config.yaml
experts_per_token: 6
activation: "swiglu"
balance_loss: 0.00415
lr_router: 0.0017
vocab_size: 32000
norm: "rmsnorm"
norm_eps: 1e-06
tie_embeddings: "early"
beta2: 0.95
train_tokens: 791300000
dataset: "wikipedia_en"
Below are experts of layer 2 (counted from 0) of a mixture-of-experts language model. Rows are named router (the router's row for the expert), gate (a neuron's input weights, with its number), up (a neuron's input weights, with its number) and show model dimensions 224-255. Each number is 128 + 24 x the weight over its row's rms, rounded and kept within 0 to 255. Numbers have three digits each.
After each expert's rows: a language model's description of what the expert responds to; "gets" lists some tokens that make up at least twice as much of what it gets as of all text. This comes from a sample of Wikipedia text that the model never trained on. Tokens count by the router's weight.

# expert 6
router:100118170099153112111166139134130131112148157152166112135084125075103109154125205134139166125094
gate0:135161132080114129160118143105098119108140138116098146137166148112112116152084122139133135073141
up0:149119112151140105110135121132136073163133121120100111158136142095156139161143090108153158131099
gate1:149118132120139137142180187129118199099111134124173127094149142143159104153101136104103131126137
up1:134133142141172087154119142148145103159113116135103108115102148156084096117135124137153134114154
gate2:107113134110125134105120140168133148117148118160148155105126144136156125143142102116106130137135
up2:139168135114096133106101135147099150129125099161124114113123141128151140118152116094150182145118
gate3:124122109122094167152121080109115133115099107144105145146131082124096136123125126139121086147178
up3:112159133129089106148135079184159213130103121176123106123158144081171145111174132149115115110108
gate4:157107128131124131148136111113123160136113123113131112167157129114121124121115121121132122098163
up4:164109136153154142104110104082145162127142111145120119141143155097108147113092100139117124131191
Description: Modal auxiliaries and the following be, such as can, may, would, must, plus word pieces men and min inside words like promenades, Cummins.
gets: " be", " can", " may", " would", " will", "men"

# expert 32
router:106139150126122110112115139131095140109102118116154139118124131075087120117142183171168170113138
gate0:173158119117174091123105093125113172154170144121115117146109128112074122108136149113105157111123
up0:161126107127139069107125117148119110135114149138171119147083124123107131131121111152127175133137
gate1:099112119162121114125142119123122155151123150127129131121148108186148145086099110151120102130129
up1:141159150102125112132127117170125104118156097145125130132133156071104132149133145129090126158141
gate2:138108126151133140096145099115088104124121119154190110110135157134116102099165122151152161131093
up2:091080120108147162109162142128124130133145115142106139109118140118090148155143132145154119121141
gate3:102109145120131120105098129122121164159107129138141185161096143146129154076126094137141116145131
up3:117079160135116126108121101141112153143082115169112142152094168124141164150110102164136109146142
gate4:108112146154145131170134152165105157146106173152142127129109108121109110119071123134141093113153
up4:119098126160133129189131172161096140105103106151157130127116144132116132139092140130169105107124
Description: Opening parentheses, quotation marks and brackets in running prose, often starting a note, translation, country name or song title.
gets: " (", " \"", "(", " '", " [", " (\""

# expert 56
router:096120141143137129119148150129096151088099122111133159108071105084115120104107145171180152098136
gate0:122173159139171160103103115109132176091139122107177141169135129091095091158146125140139094131143
up0:101138133156118129168137082151102130097121128117153127176106118090113133137119127086149135117101
gate1:123116108148111144126138113088136131081141167140120163111086115126145115140128088137091100150127
up1:093119107126115127150139133074140155139152117114137137145113116082156095136105119095109113117099
gate2:105115148097130062127139120104133098136092100113124119135176118127115103126109123158185148065106
up2:114113100148122091148100144159129092141132169139128092144108118113158119140117122150137102166143
gate3:127146070157094124091172119159135137156139111137146142127160131127117114101128138120150152125135
up3:115133160113190141164109153112120131122127156090101138147091129098130137148130108100123119117119
gate4:148133093135144150134129085085150176134069169127110110117165122106109081114167128135105125134109
up4:140139112118154143131118109077146175119094159152116105095163126128107094124176108153107137124138
Description: Opening parentheses in infobox and table entries, especially time zones like UTC+01:00 (CET), plus birth years and numbers.
gets: " (", "(", " 0", " UTC", " (1", " •"

# expert 33
router:096113146100127138112101133123107132138114117133130101138127126122090131155093157145156166131135
gate2:121122133135114098127130111174122131116139081099143150159059100144128167159121143107120078129137
up2:181128097127146097161106131124073158120131118132107161105094118123119129158157164141147100147138
gate3:086111121129121115115139117147112149162132161120129113147103122118148118093150108132154168087096
up3:124156103125173152147137142105110094108146140152114135124164161115133136150116102129117150144140
gate4:142143141128109168107109111117110112154094096102106112098116091115155142109120171137156088119160
up4:155096091131153107092128126110144136061082128129176164067112119113174114129133155130095163143126
gate5:134101120162135128064131080119148145141144124122117136132153144151115121087108105136122070170142
up5:099133103150133159107102129109119128105047169151166100115094142171142111107137146111162104129141
gate6:101162123091130143112103095089147148117138163137146116180149118171148128150114129127129129129102
up6:115095120141122138118139107131112088114126066117132104116121126182106153148097162117166157122131
Description: Single capital letters inside acronyms and codes, often after an opening parenthesis or hyphen, such as MR5, COY, ZM, S.A.
gets: "N", "S", "E", "A", "W", "B"

# expert 34
router:134148140110151155146164128155134132117119151121148198100153166111132162126095151159120124131073
gate0:115137128113113131138156155116097133148149156112122152113125115129110090114158104122111081152134
up0:129093102102117124117165155073091135129179133167131074095089117128145151186111155108145152121140
gate1:132146134149112131113101117157128121118139114135163132123128144122132152114147124140117117148084
up1:126168130156132132097130116178124143145149076128127117172163166125112134128113156111134159147126
gate2:142090165132111139124136151185137142139125105131155121149146142162133125140106122145100141138114
up2:161124153163090141144143149154121135091137112111119130129130115152125103124110088114093129133120
gate3:142135097100115109139114163125128092190136115146088167112101185140134137114093167108175164113137
up3:146128114145112125147121139117148131146165118149095132124118159119115171137121142111135129120159
gate4:076173137136143119115195133112125125181149137139130167129159139133132124165147152124144120109127
up4:066167168103146137097149139146138136171165133155103140151141164120118118136140127106112152109152
Description: Words about films, television and music in articles on them: film, directed, actor, character, Soundtrack, Best (award), album.
gets: " film", " Film", " films", " by", " series", " television"

# expert 62
router:105132165118126158111123134163121141106081142122110127109090133103093154151118176165136148119154
gate2:157098123169105153155082142119151122120103116137121139191094117142131148155138119168093135152130
up2:115156106120136108126128115141139133122144149111085103092147124122141103143120163124171089123165
gate3:123119167100120101106098138109092076127142097113136082143147105100146128123106131086163134125164
up3:151145131132104128108101116142137150135154099168120116136152135096127113163139088149106101114078
gate4:080100109134144114131161141116127099102113150098167119129164143102125129129135068116098122117110
up4:107157050129105106121105120150137127071117147099137110146193142117149113132119113129120160107091
gate5:145124119149119121093092148145153111084148150131122123111172157131155164137154115112132118110146
up5:143117165114132133142156135122113168116159101121130113124135053075102104098108130172124093130139
gate6:124133152117135143155160119141089153108125107100131139165108127114099102171133106151136159153109
up6:151105162109127139133155109147084142096130128146158140166145105109108132155116121155167128141078
Description: Quantity words before of or a noun, such as one, two, three, half, part, some, all, most, first.
gets: " one", " two", " part", " all", " end", " three"

# expert 43
router:094116154114086161149159147126107174133107098113208163145108134111092141106144157124146131150134
gate2:120144078101098098088131080128139094106077115114118123132125191151121072125093154166124216166126
up2:115127139116116144119150098107138126101141104166145107114105104186140164125065130137149191116119
gate3:141145180120113135141107150113110114167105117118094106147116154109073135124107134151146157133124
up3:129109151124157143123131205106110114137126158133163117158153109146105111132145100123162100110142
gate4:144166108096126102097162132123138086159136161094113098139140127172140122069131153134126122151136
up4:145072106129096143139113124173134188092135081145104147080137124115127146129151079141141149119167
gate5:107121103139136130157126179119104103137129136147114127136109171117180202126100159146126083147143
up5:159135169107116135099116077120167165148110082081129137090129092133094065154124111138151163128127
gate6:136103106182163105152122112105121141164109135150109132141100140153156161134131136101106145123148
up6:099139128092126156119141112163139108105120135098124152110090117128094106142124124123140120170102
Description: The preposition in, plus during, between and throughout, introducing places, times or fields, e.g. built in, located in, in the area.
gets: " in", " In", "In", " during", " between", " During"

# expert 44
router:085108116116112136125126121157117108127118146092160095088122134110117148112076114131122135127112
gate2:121152111113149135115148110130118092140124127155138131130110132082107152110140127142106129123137
up2:137145120105131135123124111096080109173124131142170120124165136095132166142128088135121102122151
gate3:150137103130177099141115099116107133099188147093104116108110144096126113140168135100093162128151
up3:158117106113167164161117119098090108122154132079094126129091129111129127152173152141111169138131
gate4:151110122105115155089084196142068165112108126157124129128114128103135114113088141131145136087130
up4:115138123143116135096116157115104139140145108097135142108134164093140126139075143157161152109113
gate5:132135147091130147136130152142167123067173126129113067131129116108092163105126136108129143108175
up5:137119133134128132131133070114100149179110147102111153118093138130133129148121136154130103141103
gate6:162122133133171146132074126154142133172129111092139129157118105155076140158139103154139158162118
up6:161142151136122145139105093164106126149125121075109106145106095149138125120119155125120147107117
Description: Single letters and short pieces inside abbreviations, codes, card suits, transliterated or foreign names, such as a, N, wood, ♣.
gets: "a", "N", "i", "S", "o", "A"

# expert 55
router:096099128106106123089145136133084129161166161125145154119135131145108148129131147131147114133105
gate0:147083149142159113088138101094123169148147092105100129112147182120104151120115180160165113116087
up0:127143109080126169190117124131157105135136119162164113160105153158117111166150122082118127153113
gate1:144104125133115091121147139148084124136132130122102157151072160091131115148095139084119111137135
up1:130106100116117097095127138129098157120116138118125166115092176098150116134116155102124075130121
gate2:119117127059126110189119112133136103129142143131120142121134145138079149138105119111127127130128
up2:127098175116149128105167111131097141127125149100158130118122121127138116182142113143117126153162
gate3:139117107146107121158109155104153123109135130141109119107149113127135150111145131153181120133115
up3:147145108114099108141090165098157118123143116143110119118156102128138133115127125150177111127117
gate4:129133115107145087099159141143143141099189109143155112134121152147126136133083116093150105118118
up4:153123133136116155162091110109112108145081168134132125157155104068134131141162124156131138105159
Description: Ethnic and national words in census demographic text and tables, e.g. Native American, African, White, Pacific, plus some pipes in population tables.
gets: " American", "|", " African", " Native", "American", " people"

# expert 48
router:081124138085093178127160097110100172114129120135151119120121127092112123082124115134145140150147
gate0:153131145110094099156067151123099067155089129143120123114093126149080088128086115149168139104117
up0:105133122119158123116171060116136167097198149079141143150164150136134135158159148136137123130141
gate1:075137128110083147112150093122097128130101130085116113130111089118102093137146146167107100144191
up1:064146136148100172107163111113103110137112118135132139168144124133148099155123096167072118144154
gate2:154158107112111138115108124096089114102115149176100092106111177094128152076126124111132125109098
up2:121134108131114146162129149191110104124154091109172111171143098150130123137121140130112163170115
gate3:172100129122112148122139122148068107138086108129115123081120123168133134148133119141095118138146
up3:187117161107153140112141097114101108131074094129128106096101122153140137148145139155102102101133
gate4:137149080121139104115121116150132128123146090147151140101105154108170139125152157137102137083126
up4:121098157119148148107150113122135124150112152118110107122132133145101132143114099099155098152156
Description: Prepositions and following articles, especially on in "coming on as a substitute", off the coast, in, at, upon, and "the".
gets: " on", " the", " in", " a", " off", " at"

# expert 63
router:110102151124120118109102119120115125115140113121162135120163125149111104113125131164168149155102
gate0:167157170148110107149146161133149124126145164097101123170100114153151093063124129144108103136141
up0:118123121129126127120083124128111161114112134108140150115136107091170152104124147113151145116118
gate1:163137123129127134111113107148075123118152163142122107109096145152142144137115094114131145141139
up1:073136154142123094104129177131122106138134099151140117122158139131144103150158110124146167133087
gate2:150122127120104120113134104132124103138120136093105116123115155149085119092095107143148142093172
up2:084128113155128181171136126053078142145099123124125120163127130092123148097114115107140059111111
gate3:111149114110170136142126095118100117128142110109112102075133103116112139109130175115158130164090
up3:167117119136084174135125140113134149134113133157117163158141142152125120172138116135133120146159
gate4:106149113148143138151129139146124108141134079100131136105134098158112155118136120149127160095135
up4:097181101146127116129106141155128110117203098117136122126101113187161164145100147160134144111141
Description: Bare space tokens and initial capitals after a table pipe or colon, mostly in election results tables with votes and percentages.
gets: " ", " A", " S", " E", " P", "A"

# expert 42
router:090125138118142158177129133161168142127157132124140145106096149120096139124098149148145184136136
gate2:137091140118162127150161109125161061162146136063126164105106144106138127118169178121112131161106
up2:122128123140117173134105111160138140087138124152133113150085100102122150169100129145157166135158
gate3:108141110143108097132139149130131119144101106121138106087177116157086153149126143136135110149111
up3:114138072159102104141155156112164126158114129130122110100181140126065189171102110125135137157125
gate4:086140165104146142148173109146137156146139078122112133169163131099128120100147144110128128126133
up4:086120128118113112095138098073117123129102114152141124118125175138132143137145079113141064062104
gate5:144110113134128140117078130138126145089101137123159162178111160193133137134102077134134091110116
up5:107121129131158119111101091129140146102152167085136130101146147135129079121111089159074130158114
gate6:137185126156112128124139121091118130138144130149144137106127140139119083110119132128113114122106
up6:143155148152173148112137094113133146143134133120139152155146138132117087126087113171139107131156
Description: Function words starting a clause, mostly infinitive to, plus that, be, as, which, after verbs like decided, announced, asked.
gets: " to", " that", " be", " as", " which", " they"

# expert 11
router:129142127080122139139121150136134135094136123110153143116131141128111128139115132122160123157100
gate0:126136155137145115117130152099068150134146099130125138103131156177109159135131116144130134154122
up0:124179114132074168136114108107137167144108136139137128113154082150112090111114147159130136108108
gate1:143115122141148119085171130144151139113115127128098124092206129115160134088124150129141122117109
up1:096142109105096107150124085134107102099108146109159135134135103101098126145110101120151104132159
gate2:138141106122106138112143152132131107088106174120118086115129158106140143116140126165106119122133
up2:130129115103127124131147134162127081156126141157131138125104141117104133119120128138143154075127
gate3:150110102113117150106116134116162095121105132156107085106151111140147100135161135158095145164110
up3:125131096098129134151108097113112090143110112119124113146149122148128114141146104154129154185106
gate4:115132143113105160123121103104111155125112152122110109137119162146158097117127097114167110118138
up4:120151142138107187114140105144138121165156144128100081153114177155114105110142105121140143115143
Description: Capitalized country, region and scope adjectives before nouns in names, such as United States, New York, International Committee, British Army.
gets: " United", " National", " New", " American", " South", " North"